Experts of a small language model.
Size: 14 layers, width 384, vocabulary 15891, 60.6M parameters.
Below are experts of layer 9 (counted from 0) of a mixture-of-experts language model. Rows are named router (the router's row for the expert), gate (a neuron's input weights, with its number), up (a neuron's input weights, with its number), down (a neuron's output weights, with its number) and show model dimensions 0-191. Each number is 128 + 32 x the weight over its row's rms, rounded and kept within 0 to 255. Numbers have three digits each.
Before each expert's rows: a language model's description of what the expert responds to; "mostly gets" lists some tokens that are sent to it at least half of the time. This comes from a sample of Wikipedia text that the model never trained on.

# expert 52
Description: Single capital letters inside acronyms and abbreviations like IMF, EBU, ICSU, plus coordinate markers and It.
mostly gets: " It", "It", " Spouse", "I", "BA", " it"
router:187164111079137123183137110110132130185037124112159124135080161105104158137165123101151086122053126143160100118088143110136206136129117130101089216163091144142149090127093054132181070083133128140143122092143136152060167142125034166092081135164127106086110079150131105123165180174123110140115128166179146121131072090177085147152150135120192122151189092113185114146107081087107050217077156113105118135147116127145107099144144164172101095182133150173105129168130119135103112133103131106111150146184112156139156149027141115091176175142091142130104046106106157127158155152098133126
gate0:106121066096150145160102163183124104181099115086143148203146094175096150054218109143129129137085149179136104102129122133089101104132156124117098124126149113096185151096155139096118105083139149056171116083162069118113130194124090127141126103130065151052165139118071117064114115167099160178099138137119172122144183114089088113179104158091112120097164126103116124153119156146107111142140152171159133122124106159124154141135145179154145134155119101165083152163101125111146107169166142144151105114121178166135192112062124100116162177123099114089089167107131157158146116161077167115
up0:153219137113209159172123148120111099113055094122148102114140069139115151180114134151107101129114071089128196168144063140152086088205155113135143159093137151091155154115127150110182150125092140182128064163150157072183140137133093120087142139042175154136110186125118097123122179181080150135082101064093161161110178156132094181107166157088185103122112079182187172109114101116141050098135174133040107102066103161127113130121087137118143187140133133133160144121126066140132164164133150155176119144111125134090088148140117127133143119082143157094149122156106189129108159097143110152
down0:123151139128135105159125123090132115186098136105119163090105126118112160127106089202178154133226170178058099099117137094104096156079077131100172165178170126138164193105147069118139219126056104138095119151136074095085108171085136146124117201140144100120082081153158115192127128141116121127075101126109136108098076182110125112128175144161116139127120175174121067064111145120079154079093085152107130135133113098129069138115183103109120102104110155121171118167141153139114127124164121134128125138119161156092188138194163117133122106135121111159084147103116088168193139098144133115
gate1:138120152120106079109110122175114141177115076150103120156121199157149151119098095110124158109104147150129128105121114140096135095117097085122181196062163157150140117124134142105099132114145127144124096161160152110146123168180093120061137179169164162074171133173090132124167144109186149117097131122083130134062145150099133144183206127039126134097101123161142125181091168118153131174149120086121072083162077110096141115060127135104116111080148093176125169121101127148109121116129127128120161102212143171120117204144087129087122108131093118158110130108130109132147146176192127128
up1:199157185131114123129091153108150106143107117148152091105137138137090172116164074188144142097098127142123131141175087148154127145077111134140083144144091149138126130132121126138162120062190082147180098139141115128100102077141114079143103139103177071135157093117124175113124199153084127073153148113118181139143156123173138081123107123138141124139095115082108104143078119140135080170122111114169186176127104170130137150194153145144127123167149134096118163193119093113109191142108143086168166147103170216113124106120176111087169170168166088157160124077140183163122158130084162170
down1:090153121150085156103067103069132137151147099131165130083112102127054099127114148104172149080161143183176116093125113171162121094105160121122137072162177130172131111136093099114108194082094140139107076082094150051159158088042178149136087179116177175201136139142142143129108117133147090148117081135146088101172116150133092144122143130170164131172148129104168102135096137143125093140123138151145159162101145091071068145161153094141152110110152129095128120116099133105161160112160135095119170077147151108136105142079162213139098164191164121156146112153152097146187072180172150147
gate2:221128130112066125120102108116101139093169157111102084134169088123152171113147105178118134135136144166146113123146143152159189200195167137116150104133171144156155146138125151071146138175138067111141141149093152095077078098150102142122124100163128140062101044129131105126105071130124104080126176121149135114109106096203087094182127163096113123123160160115132089138139107109161125203138167114130142080176064107206117151119151189074145149152159169136141127189131060122137110147163115124097102119141098163104120090064181104083103055069129125115106062165120125176186149139159144131
up2:091153144083142121107102179129106121079045105135152180128159073112124106159123160082140148096150125095214124158106129161105077125087144172102171119162148090075132094120135165110106181121121097151069113157156165114080096112150095150144135170098200156167117104169102124148047106153089117169114094101136202102102118072113070190121127095119075170094135123129112138160121199092163180129073121133107132058116138149150117129100128139175132147122184142152088074127159115064137176085115152104153110097161163121130076138109116134160123137188152080083085142134102061133145148093131114100
down2:098133137133141151157171130098205143140114129137088135141139108087157192163086152090107160146143093165105158099172100129138129045103071102102121124162116165131116114167137070133108133137154125172073149096157116112130094135186101139120137114070145126091203125162112050147196055166176148072124130090083152131154132090137150133171200118114121209108120132151138123107107115118153121106157137051144132122095084160192116125137132058122126155111152116099140067120086164140150196131151080174103131148100171089127093123188122127177150109147126145119169150121144112156123211167139114146
gate3:063186103130164111133144117129087189099082141141145081143200138116118136158209126093118123177140143155139108120125097114124148088161131123102134130131108140093158110121036100125158039153126116116189133173090156116115189163134138173076107129102118174117194115182102137133170133177103128122148089127144058118103181134193154104174164190155140206120073137125117176193161098113095094246105147131103095105082136203147150127155115175154170124166166139181143079080162143120151140170068076147121129152174132126120119135152107109129169182146212179093153069129091138148163108128093122189
up3:156160088163095129133113202128138077120079114105131125112159129125119146082119117120111198173138172150123109090095087127076125127121144168096120164131120086219126171114179142092091134094125113109093124140095168127068168079125080074113098151146140148132024166071150130141164127163122106144163121075220125129098106109090142166149148159122117140150094103057104123143142099120054122121116114192160140049145130156112117095116098151118137112121090115087145108112083091141129082103155145131136095077093036128111120114059095152135149105108151138113103147129086074127201092199158195130
down3:106154119179152131164091104078203127146133110099159121157155108112069117075135145103205101115147174074114155150106131093087110110115154155135102110134108153092143176158183159181146154134134188097098182134131112140174138140117147129185134099153087081116173107142137149077148170100106153200175190111130129160120104155156068158164130133184094095096106154156151144109157079151162127120095173114108177108153120106162136132077193134153205131102086176152152200094095125172101076099135119151132050146135063137165114085117137078092182119170085158113118091126114044171099212107116171062
gate4:141122125173141113125145170094085111183056068097102181144079109168090136141091115121115134162127144115137160139120126123089124125131159147128110074081116118136093127148145122136131122139089046139150134090147207135138153178188151122141089071097109129154123089167144113105150119151069165161182071074104103176071126144141122104172120165126168086147106049125160096181129092150080137184104141051151169100094140094117128084188166139116104123150125161109132178131089094160143114115119093113140085119163097195108102089143073161092154161107148133146177164092142160065175157140137175174
up4:148118121149135142126147132055124108127118094111085132123169132148148142143198093192124161127155102144109095142101170073144087163166118124100142127107173214196144143102120044088182109097161100110092135124130131154145114132168122194086190113136145109149124146187096084143096120142140168098078095105119122127143158116082114103182124166082141085158139154158121080151121180150111088173157162031183156186117094080083162104093208129119129157099099140187084185169106122138120155151125147180089103158112124169115148181090209107132142126140129085143111137186104083100149118096165079131
down4:136082165084109106101137099105057155076156100143114150085070162119158094176183146115165175090097126146103187165187136129126071150053100132115144169142181138061149108136180133117130109188130173123142095092137145111107071151152101188176117096141104094149123138149071152096116103045118144135097130096110127160124126116097093148090135127084125108131131094122129133142111123172103154054173182125098142081106154136142125070152166106108122126108164102083118170173131137111145065144156126099146066094137064139205055089175117064167124119163135133157133133133065092098092128124144150101
gate5:170090140121131188090118169140158118136105144121135116128148152139190179166140095126107155147061101098117164167095123173141177149142099142093103080199151100183139113121065154088163061157174149121150101060131129165112129111071062156145101098118143113133177132141156137155117113140152099081079104137148126139126138187128101123098113066168142159160179098152143199167064141124126131182159140101108090117126182146120181127186102094146136090101110121158088107149147123124086117168131095116150121145160137142140182072159087135165086123093142116201120138148086130201143117098133130140
up5:120134108113212197194151165161128193118134156112115104148121196149120194141081097117122183132091095198159108101106079221151120132120085104117115203107101121111120105135035138160099113108097152090173128147173128135102146168111140090172123116151074100149091067109153185101117121135130119133097087137154095130163127120099118128130136119130113137151166095097114145097108123094174156132166096085125116170131144190135092129109152132128149149119115177150125063102166117033163144154153082104108050115188149134093144144156095150166135173097106152116074115084145171137118127089166082129
down5:105095164164109119160117158133105175089204184089142124101201155172092136143131143102150108173084170125080114135132076187132099144142116100086149147102122204164099170152130150180138118084101147115156147148092069077086077205187086096142173116156187124086109108105140179083119132087151146095112059155145167151141204145116087141171129137102175139180098115139071144100126109128141113146141148096109175121120146155119121134138085105155145159143115169127125153110151175097153186152111165144106134148122162102116152210172098161056186129147155097074068146133092114178153113151139121102
gate6:169163079126140088155138148071166117157100143061091093169120105148115159122146109126119073158134079149124143110074146154162116163111147046070102066143077134178126070121121111101134144123175128168154115136125118124121147141039092118167158139125066157112102133175083140094116069189114117142160106125172115114133147099157114092180138147135130103082156098145120118180181120098112181128148206069094144156129152140156126052118134118173148133083095137156128120172152114063092158161120112155100074177070112147101096079098112086108157127110153149098122170134089167086146148139120108095
up6:128127133179126130101134131112211109156093113104133089134183125147170176049140126160126162166152132076137157141116148138120105105133116127095127155124106134151142139074110159102088161156117164164136074161153167130118117108135114110120131077114088105109173118191177166146140145102167099111174082146070109097063233170120082133103153087103138154145107149133154122152124115123119146114136115154141108156133106161112136104131122092091171144190155090109153107158186122163118123099151111083144097095199152062143092238172096092126075150104119077151115123102138145182089128146113180097
down6:081132175125148078118140080152142173141099124123107107107103096105149070156045146164117149073131214207106118111121116178158136127094127116165121177140097146165112152116172122151155102133125067125141128096172092130170141105081164098102135147157094140118092099101101128095141182104075144163170174138192200110123096125122160107126101060100159103128132150129080139167109138122123181155137146186176130153130086147125141136180150094047120156130151073106181157142087126140113123081136162129176141093113128073121135136125112135063196099105116130046124166186150100124106130142084122092

# expert 42
Description: Field labels at the start of infobox-style dash lists, like Date:, National origin:, Number of stores, Colors:.
mostly gets: "See", " church", " heart", " station", " Spouse", " It"
router:108159147094157108129163135130144143164140092120188142200102145093098111138121118114148117012089163161154096121133166103142096117033183147117085050137121107177129060144099048119137088106118117112116161075159144144146150133206155121137124063204140172146155114175133096129146116149141133156169102175129080117123104123154107141170116132137171135135085129108178072146145107112112130156117152102112144128148155097079115150063165140149127104150048110145171141139161177185142116129103106146090150127064095169110141174126143089112171095085086176154116140141066104064128139179134114181
gate0:100116133131172127092149118113130095096150095082128154102134132128149163099136150136125184141118082087129176162101131065103079117123106114146057110076112133139077118189100146120137135194154165070172152104127136170137100168077174140115191115181114177173115127099139097112107188058096117145154106181066090119117115126066145079155130175138122157139089129099114130080151137139127222144166207079066102147151066123094144147116114100170112150170141163131071134121120103109124107112116119108087040095112148129089134206097139064155072130160129109062168136121099174099108142163156126118
up0:083131096127180107079128098181105123081097115109176165147148169101046151158152143131167142163143121150115110151147052117124165132054112134123137122152108126084183074194082107120113156113141130156131103104108117147112141156103107085147101152096163125160156148137099151124103132129093124111098080138155151104170144095081152149079129100152082125172109148112109141177139160186130107168135155159133152112148195130050128121153170062069119122073108147158132063139081170102143130148118151112167154118147163098067078131156096167091129133117182162155128152084125161122112155202172142028
down0:124060158128180177090113182141127139198136160082188079022183102111107172126164120109158082087164092120177100180132133160116141139169120124149126115146196122113145094172094130158143130164107176163078115166138099128123166098129124100118064102147034145117168196163110092087176089155099102115103155180104064131121112128124087137112157107135142117141180094123157097154102171146123174145148127154178142106087202185150146032087143155094101121092162142135197103160106144137174132112145068117167134150145164103139099184133115180120094124068115154139087129143165105191147096100115110126
gate1:109151133113146160124164082106062132145111100130128150115162094166126120110162153137114119112094128132187146188101185124100088125151107126125090118108154136111148156091085114100141134163110113123180140139137185113077099105164122159150104205143169121124165149083106160136088135118077118132104089127165047127125115162108129077100071153133122152095104059139108075150112150093134154119152194143100064085104142104103132133151159099135115127127110114110183121089102139150112134202118139105123121165108136154134127114108133099152138146181115135108166130135102080080144130192146151197
up1:130126101088136128164129104215134153113179158122163185120128077129125044141073105137133082073184158094120114123088124162118160124126167208092134143168171121143145141187129169146168127147083093148117118136126054112149079033188111116118083093078061118101101140106111067132177127136103118072169130100093129128173146118128120131129098165159120132138126167111152086174142100147100136104165107106158161116109136091097173161055148121115098142125110095125150146140089026185121116179165098188150143120196093101150157141139194114106116150101170180100153142157104115187079164111145117146
down1:109080147126083121114138177166152142134112128126106115128156194086153125153123145129147158134150158065125141104141112150176163177068048129131137126125157117122081159153142118117092214190060117120156077088099164119083136126179118073121085073111125085100097134142131093147074110116169129079147116135133137173127170092139137135142166095145117179127196169098099117144134106089113077124123122125152093121161148120096141086098108045111168120146119094106164179100127093086093092179131099144069179147118109103162069108121165125098148135112122132143122126086100164149129103140123142145
gate2:107092113149137097140131087130153166108147101089150060165171125151163115162163122119139140116066143083084083171165084150102098078100136118154141101115106114118168116112073117137136117156130078121138147154116071126203185148059105114161112123115133141134100123118089092120220164138150143065228132195164099136079153078126144047202108153134191052160120212167151064167065062106163123121134191189090122114154173123150126072125127137193159112146102127136131108146133141099110168124148147095074083123064082157118162095171091062086174119158127186163088118183073107147157132143162125130
up2:120102126091205160134136215139110132124192141134124136139168165140164150093180137157138105153123125082117080083124147185098148127079097149139148130144121161182136142219152142097126126206110158096127068125150129117112166135111090103145130095114106150094177149150129083099147067140124111137193132144185131177086116107110151145151132106118132132072152149157133047104105151105173131133133149179139082168056159165121136172100085130107102125161061142145123108125135121108113126155140132126136143204146155081140111126128131113083172168117090098162094081092123161127098093114199236113
down2:153130176116200097101137160079209149107155166172100131169208131158137119099095121195085143120124130172178104127142148198145197108084131165182150129184081065162160115149147107108132152150218136127183191146146161141146109101089075088149137111161123123140139133118125144116148135147068130117115149057177109053080079103087105101113061129183119118130116153119092083143107125130113048131102131151122092106143174150081182160118120135123115148129122156166151110139111109156105142130098125113157119106126101135107110101122127137118189137106129134162173085139171116108108166183131142152
gate3:103103136065087176179153150110167072114126152125131202057175148140070122110080136111094110140157164109129148179145144141111138160077155135110143118128136142175148197157160139109182104159125104156152108131110108143107126178149138070147151092129140144152136113138130108102141143087144137112173118150113152144105122147122143116167144229131172095090163144149175101126185176089092124107084097088126170083086080097164155106158105151144135190108128155172096164137115137121176089111166090177099126139100081131091161138165115093093134101164159128127146108110141064131108123178176132156
up3:165134116123123159159121125155116179141143216075165137147117081129130138109116115075116088147093112150112186105108138137102152130155046155174182096135122109126107149162095122122176106143126159189139121159149148084052152158121150069123123117148080052118136163129162118102146178093166117126097106160127166092156143093116151132093069145086126131160130101174119170082110129137130087088103190161126106124107080091154140076139073121107182128150150112147130179097094125091092127128102121125106112080150140172149120138167171124027106040165112143133139078152180067173059126170118149146
down3:106154142087093136143125110126074090149121147122164064105086054133222129138123195102078131124101178133144121120167107133134114117111143094121111141077122136083098094129135130147121171181171123140139148146103087167071092158163131188121121114141098177081078111205120109112088116078126125171160174119118117157091149122197075164056132089129115075156106152074139159166133062100148139118123138142163139098057127103167111208130139077060174167075100169151108152158126156132131107159106088065160143158165126107123025123117134113122138118145067190131106082130111138158158127161179181130
gate4:104123145148147135112102093135110127132131101084068111158179105126097130146142124119087116087129099159124108137112128102133108088135105112060105061139118091127202133121111086090061133130172098141147160105101125107141223118143141126193120148173078155059082110184154161111101137139165112125087161123145160194149144132076162163179114137114083120084092101141104101130136197151197139173140185185193135121145176157101158133083093138131145165184115138155126130086211119160184121100113118082124108140082095166087159130133061089155187070149139130137109167141178157093139155177167112115
up4:091095113115102153022083120106125152106108148098168113136119109094118102057104118112112119143126118146174087134126117156141158194133137100142111163093176125108158134060087161123101077182117093149147158105140133085077136108119113105142095109121133143141082132160147151090101140137153143163098124105141159187168087114121080141048106150164144179106062134157104151127099122158098132135135125127094159142146163153107097158132140142082156119134123152169149111113194118144176155159111135111084138133161134110152183100174149137082116134122182152140108134090096144007095166115107148111
down4:039151132088125098091125153155193088184175166150109093105078131141178084143149155162081098128126124149147079176115187143128094128157125085123186219107144115148126144145123122141145161123171153078140150058110163113107169139122121110145147141127115074119152167112106147136163129134123106139105054145137113107118105179075024151126144152121190145116111120103067100094042174170139113118143126119168127125133156049143149133120060114068102118138141134142093122118117134091136133137156093125137118143156113119126091089137090118102107112101164175113182189085095177130081118191054123111
gate5:134147128084126110171109096063108088140096068138158104185155100107069165147155094138105114116141120118080080129163083129119069093100094125119134126129178187115122100174118114096112106135182142125163175121162141108077101170174123110108148127143145126132125095106102145110131105108098137104114143081133082097159163096139119176173127115119181140126066179233104100101139198093135102109114177137088086105078167129097119109079147069129163084098169200128120106168070142108194138154133138121164071149112149097168095164083096196115078172114067125150092120120145123121176105119142129159
up5:078114138138152094123108111140148075220150149109087078146118094120117103102106179121139149156093129193153120120160166197156073098127090114103191116106176138153109132159140072189117144160159102138168125103129137138116081050133144151191125097163178112130158101147115131128135138145182173170078107165147122091100104158159114146102144124097099113134122145110133100134111134193139148189137022085159136120126174155126133155134134090096149116152079078136086150098146156103118160158150135102121184112140146166110121115155092101186164162132106109195087071130139120112100156117120135091
down5:121108144084156112134135147110149141146155168122065048118141120169117155137166117162131116121108068168096057148121104106163118124098127144136131137184085115113147192105122187162119132133137103156137092146139147163135142171094020172156165126181125199146142166093121174136061172110099150148135082123130134064147118110114138133141123129146128163140146071111113108154132110151115083165137112120132067116148085089091137110159153179122125136140102102129096117119200054102131120090114142140057108110201112105134104108116072114140118122136169134149099092139121116136139145107086214193
gate6:096182133153138091101094090137127100205118106131117122120142114090132106115056156180101160105159108138128138148133091187122077139080189144102122042091129124078122086141088121146129163107135130157120111086138123128112152143152143109101159131133145125085013116171095132127157156109080182118157113165130133069098152120124073163167084135156229124116123124119166122099128102220130124152111206126097158116127116106099063085074154129134145100156092066130087102132124133092114101090151122104094107149116137197133114173110158130136145136124180200175127128153064171114108158112138059124
up6:152116072146121107159131107089106132208099151071126117117175088156094110136137113164092110068136100132080151099083091105149154091135150150137110121149108138122155163153156129074141136180064123124100160096144124157102187124085115136170085124131103204030161158158085141125096149140089131110130166036128174175115144130227116143124063165109138129138107127101163113120106094130084067108131055125176163141100093140156073176062169145148174131172113122132175085150106163160128097181147153091189152137085126135156098148118181081102161062133173140100125118136208144154106167148151170149
down6:076110132143145160189223190138142194102118180136208115118179155163115156100073136131140122090093113173089115142130108170077157124127144132112092144067144130101121130098159168128120165157143099199124169131169173123126133113112154146066108134131110131124076124083164096115125189149102128207136134137133121063139182092093123124154174105080115163174102136137131171173117165140122078096038101138108149065147178111127077099105129133120140153105095093121111103034110150151154147061114091147127106123187088129159163167113151186092079123166139126099104121092138179128150172172137126148

# expert 48
Description: The pronoun it and It as sentence subject, and the letters it inside names like Litokwa, Guitton, litre.
mostly gets: "it", "See", " It", " it", "It", " Spouse"
router:135161112122145112158155096151132151127082101112150144131112152108152219188131100119104104123088152166164163092120130174165117154134110122134101120165159200042159094141144162101080112163141169181137127063151144135124139161113181165217113050164129152101141215122130102148156094167136107171133167161106157104107081096110140160138153119154124144167084130119139116149108092113149097169084137111128092146122117183166217107174148094103088104147201094142089146062163163091113101099107104104118133112097086172155144125084167119100160119077092158174103121122113093125099158157161163148
gate0:143062150156135170116153097136095108130161132147072098132165114149120110109140092132133089138126162147099141138100160163100132145169055130145246098140151166113112127107100106109142157122133179129103149150076100143096119151141134084184131079101124150084151122117089123063133085110142149132114167112173078116143104122102129082126104053116022109166068124122117105179132093092157147140155121106113147165136124156131148117141113113111159160077175110184133108164124173069106115159151129127174153168089130127172102155069118123168053113040131114155143141154150152122123100192182146151
up0:090067057143161153155173115109132099159133186140137172134145093120160144106054137090109113149110166146128120095095125150118100158197089095124131147128176142110156131117069108136164116152118090124052156115183123165090092118150169048174151135141174103129127074049175113185138128132158091137104103121125064141156104099094183135150105154091041129122068081154133103093098121085092155115170087122138189172193090041102134133124186161136091149097085090087138126145118104144078081058138130130117132113128120178131074168094186076114067112131193124162157102127159138113153094172203162148
down0:139134129094180134150149075095180124136187175122170126117134116156184081148113100149162171069115173178073108106153088164127157142130117119069148140124170149137116109104098114176143129145102146061096130164096134129133117117115116146113105123146106132084156107132161148119117123139113133112091120125123119129113103111196153077153149149073084123103125097149118137034176125138114160111086073179108100111203135111102199155131088099139112138102070172113174118018191127096111157125135168134153173105093199124098140150091103140149111071186066144192112126130135176190150125120127204149
gate1:161173094101122125126120113110104134108093217101177131101143164150153117092118152140113088198128165123155087119157159105166118087119159154107112122207143154057159101102133058129138190160134146152122139192124162143097130145079069134135120145121170122200132126072137167124138090136194088114173063109125099142080123180116139071143149141148115117123168129126165152186156128164122128167102127131162126105124178185155171155160080165136092119115146183146105141128108153127152086127113119145123034168168122110105148057126063151156167127085159087146103131152161155138118159113117161177
up1:055113136155105137110145096106136149126189165141105153115115151142118133140132231128160182120151073123138124086164158109167174129119124094107140146131108140169132156156153148119149169092143149108139129079202115105137140047143138190085094120166123142132113176102092115143119070114131102147132132160163134151140053133145197120109134070123124146126136184143130109146065156167103121155189121141094145157126142055126127137068101132117135108141092106148102159135140076095143126079148104116083116083144119101166113131114122195192139109143132129118173152058137088137140103158122143108
down1:135115092143065106094091091140076192058090107100154097111126127104172133149175130132141093117074136151056170169122105157178110094153102109109099116105101086106151110172170139160151086157125154090095153135150122120155154152153151155154159203150147135124092132126155128108149104161154122129099115107110145177123156103185099148114189150141141147108122138161155099131143103131126136093152137084153193187140162111186124125139146138134132159152144113119168148062083144120103114116093151082116168078120146182102164097105143155091126108146156152154188106127119127126113156136098146153
gate2:056065163127078114142118138066161144101109171104134152139140193069113099086124146103103139029089117121123121154085078140142141127068146073129082154082152118176113205133130146104139146148100103103164130111121122113096043146096176143084158098168122072112129206112147123131178159137145141122127132103135091141125125089172160090135125168223138082158137162134170139141141133127080099165110127164147093153082157144187163146137164167153182134128106097149101163096156123116096125132101105111090140103073103114122174116128144135076105109132087109147166164130081090162135158127146164111
up2:151175096147053067141100125122080104149105185139050102111098151157124096107103195118175146161143161121101094080134133119138093068089110058079157149132159131094145137064156106157149145050085192163156140129177117132154147118158137121145157144191172154130130112056149135132130107159087150093147108141214127162119152155167141169104095137067107123082134131070137138152108105196162143157108121132127127175187123111156104142127085159053164142135126137120114183155129153109137134108184077125128157165138122122142159059094122111155063135119086151131148136130089146093182087097096115106
down2:161112142103159110124088140125137098137105173166121129116195105158143154130137110153109136121092086196118121128159106074112120135140118145119125048076124097116159170099120080144083130164066149140140166149156124071071147145221100116114097092161173126107167081120137193097135083153172141141157100145181132133144119142090149151073101110122066087058137108116172113098150136142108083119083176142158153161114095147165129145126108117092135111149188172173092093134173117107102197073128112091101154188130095139105145104104142108134059068050138146131105107151103149142086050136100137121
gate3:179147147158179116100151130118116105105087107119112119131104185161193159068138068129095186101150133139117131095090135156092137165127100087158187099083093045154170110112119122147162100078192068172104120141059158151132120140097115132194118141140113094150101100123102129162083186155139099163103154151093155116083167130174150049125174161084130136169189124146222117144096130114095098158142127109122158116079182070089183120151166105146100113124063112141063147123151178109137100111118163178172120137094146136172067121109110114101145113142170103162118138132130178145110101131155127118
up3:145166160116143111155102176086103110072174098117120115196080122113127057103165112171107142133181164107113102176131117173104104102097125155093139120156097090154155100170144104195132186055200120072185158104116108134130091064129103088026099166107143098174092103110106091134083137105113085116115093125136058138198062127161134165185096155164137111104124113085084135112147091187104155131065093139107076089158160122177132124120106149168088127094099167139129144163099096129125114081095153138157118137113099080114137139185107151180130127089141078171117130127154151113127099096187179123
down3:116166098100154185121089070134077088138157083155139152112102104105139117124124167124072122114134195127132077170148096130091128093099138161173094146134130175149084107136096081122117152116146089154134120114158117080150097120155118104136152103152178124171160092165146111127094140144092153162148128092094064090199142093184134130138086111132184088190112128185093160123176072126136060092115127068141126128131165119126186093109110093149102098091150160149168138069100058153138152102108142121167120100174137136090126129082110166108124160076146127201144083093146092117160101124115147113
gate4:158104167181073090148196130135091131132144064098113134147096131156114162098093121128115164152096115191076108142093124136140066186157120146149085120125152087075133068123099080155090112123140174109157124169124083152133096109087121097113113097171133137138102117157135121157111105097129154158140182100127158121125131173073167146144072187117166116159119136131132155180172159155136097096142173124121056125122136113152102149156123132091145132103160134182134124160120179150079143106075170095134166167149127169143130142093109149134219141134139137179128128151131165153114161119109149155
up4:136103099113103086111118136193156095156171104134178117127092073142134166132074136116142007111133132102107155132169160098113159055127133031094139125194133143151176116115056124117136076104147114073164108125117138161121153132129141141109103139141118161139115144091146109097129094134196069081080119171068153089121133137063132075115143094131120167118149090187123154165160108169098123071129095116150130141148150123106167178130075107182121141116137151136113063121166110163174137141164136149175132134166126142122096176172158150127138138103170163117129157179153162130129115136140112152
down4:108125114105087119078140108142132171166159106151073170106125099114127134155068085183158126103159060121129163133075184157182109147131129159085133164138105096065177129129093085179183114135146118138144099106154171186172047073121101125105145122129093090164172112084153159134115132070123148135084144132072087124111101157126126026180136121106161135143110151122103116123205106163127096092072146171090136118136137090096118173163118167118111079138165116098137114163060074121149122148130161123150093133141085148098110147084140176155117138150152106091133113152126157114059164113136142096
gate5:076080070086133199152111172080167097142096154162103166132153153062092153173117138145135131121179135152141129077115141110160157134058155125111155110152217159131128061113101085108118102119082092079091080133133117228112118138176106098119083134087126114064160107125100180136188076166146161085083095086079159080079088133134147136134161182079142164122118115195137114151101160145173147119151179110160103162157164103175068109087071136110138130102112111136130179084170175125141126161147130141061084174151111161110053140106145137082134133066116122179103145144098099136101158142075082138
up5:151113128131117114142106119133184111137106175163114182135095127116173135155089183132161137106155199071076134162154092126200134114154186123157218212141114099157092182171138116126148090156098167172089177130158107095121131117147174122144160094137116127132115128103085176090134176170135121149128138135091113123127078090146140148094085130126121095128129176125108162152129130055152144115152073117039090119069126151046067123101127085160069130174139151151133128082131160175132140114125146144112154091145138186137170202158133120050177094127107101135137125168117133129156138123080117081
down5:139157139112133093109168110061155145151111079116096085190111122103089158132068128132120100114081130133095162104134189095088106148134179152143141168104108115168094095163139131137163074069086188195104126098148093073088126094159134104068136131121164106109114113187093099136056099132142137089180196186131135144064141109132172119118145092054108118145114143094176086102147117085172126143095065128128091158089162143134138110114134096130112166115208136110145102112088119129177196109103155126130103125108126142089086171163138070101167087120159080098127174127074117083066102138093094109
gate6:129108099124096111126150129077098094179115141118141143118115094119189154111146163085084137180119121153143179092149126166166130151102140157145140105155143059140159115155142163081113108215154122156119137189157064155160126206102136172157169134142086154103163128163095096115109170177121122175093118095112113128039165120096155151131183122124107123089146088086054160184081122146108135072167071093123125200122099158114085164175104123118097172098203112093164139099127067174130108125083130158141118102115144126111101109080135092179106167134081139139116103130139172192124098155144123092
up6:224053134125145123124102124095080127126146097120130147075109116108164120082146158192133120120138115140131122112148123083151151017141148094109065130103147163167108087106124132129155120103090109147131149147128162158116116158120137105105124087173130087144154105114137132174124179168125153101137104143184175098168135139101135096120167107143143129150087122093119199148143159150092107047067113141165071139142104142142103178170082077155149157169166120105103112112167099022148133160150113104105168125189134174121073115134142074094164088104143178095144133098125197133115152138104058139
down6:111102150145074106156172157096117131156095103128128087168128089100159137116068081114103113123136164138145158122159127114103092161067101158096106150113140120143080160153130124107113101105183112120110136055169123110146103066130139110174151102141198100162151137110129132079117118135173177150103134132163095142068136101111175076111096070131146116147137163177102163143102147121139105072164173144137151156159096153066107127133065122133137095142180054145131144131135157136192151115185105125056154085117157082096154081111180071155114137110142103131155218146095099096064169086155072075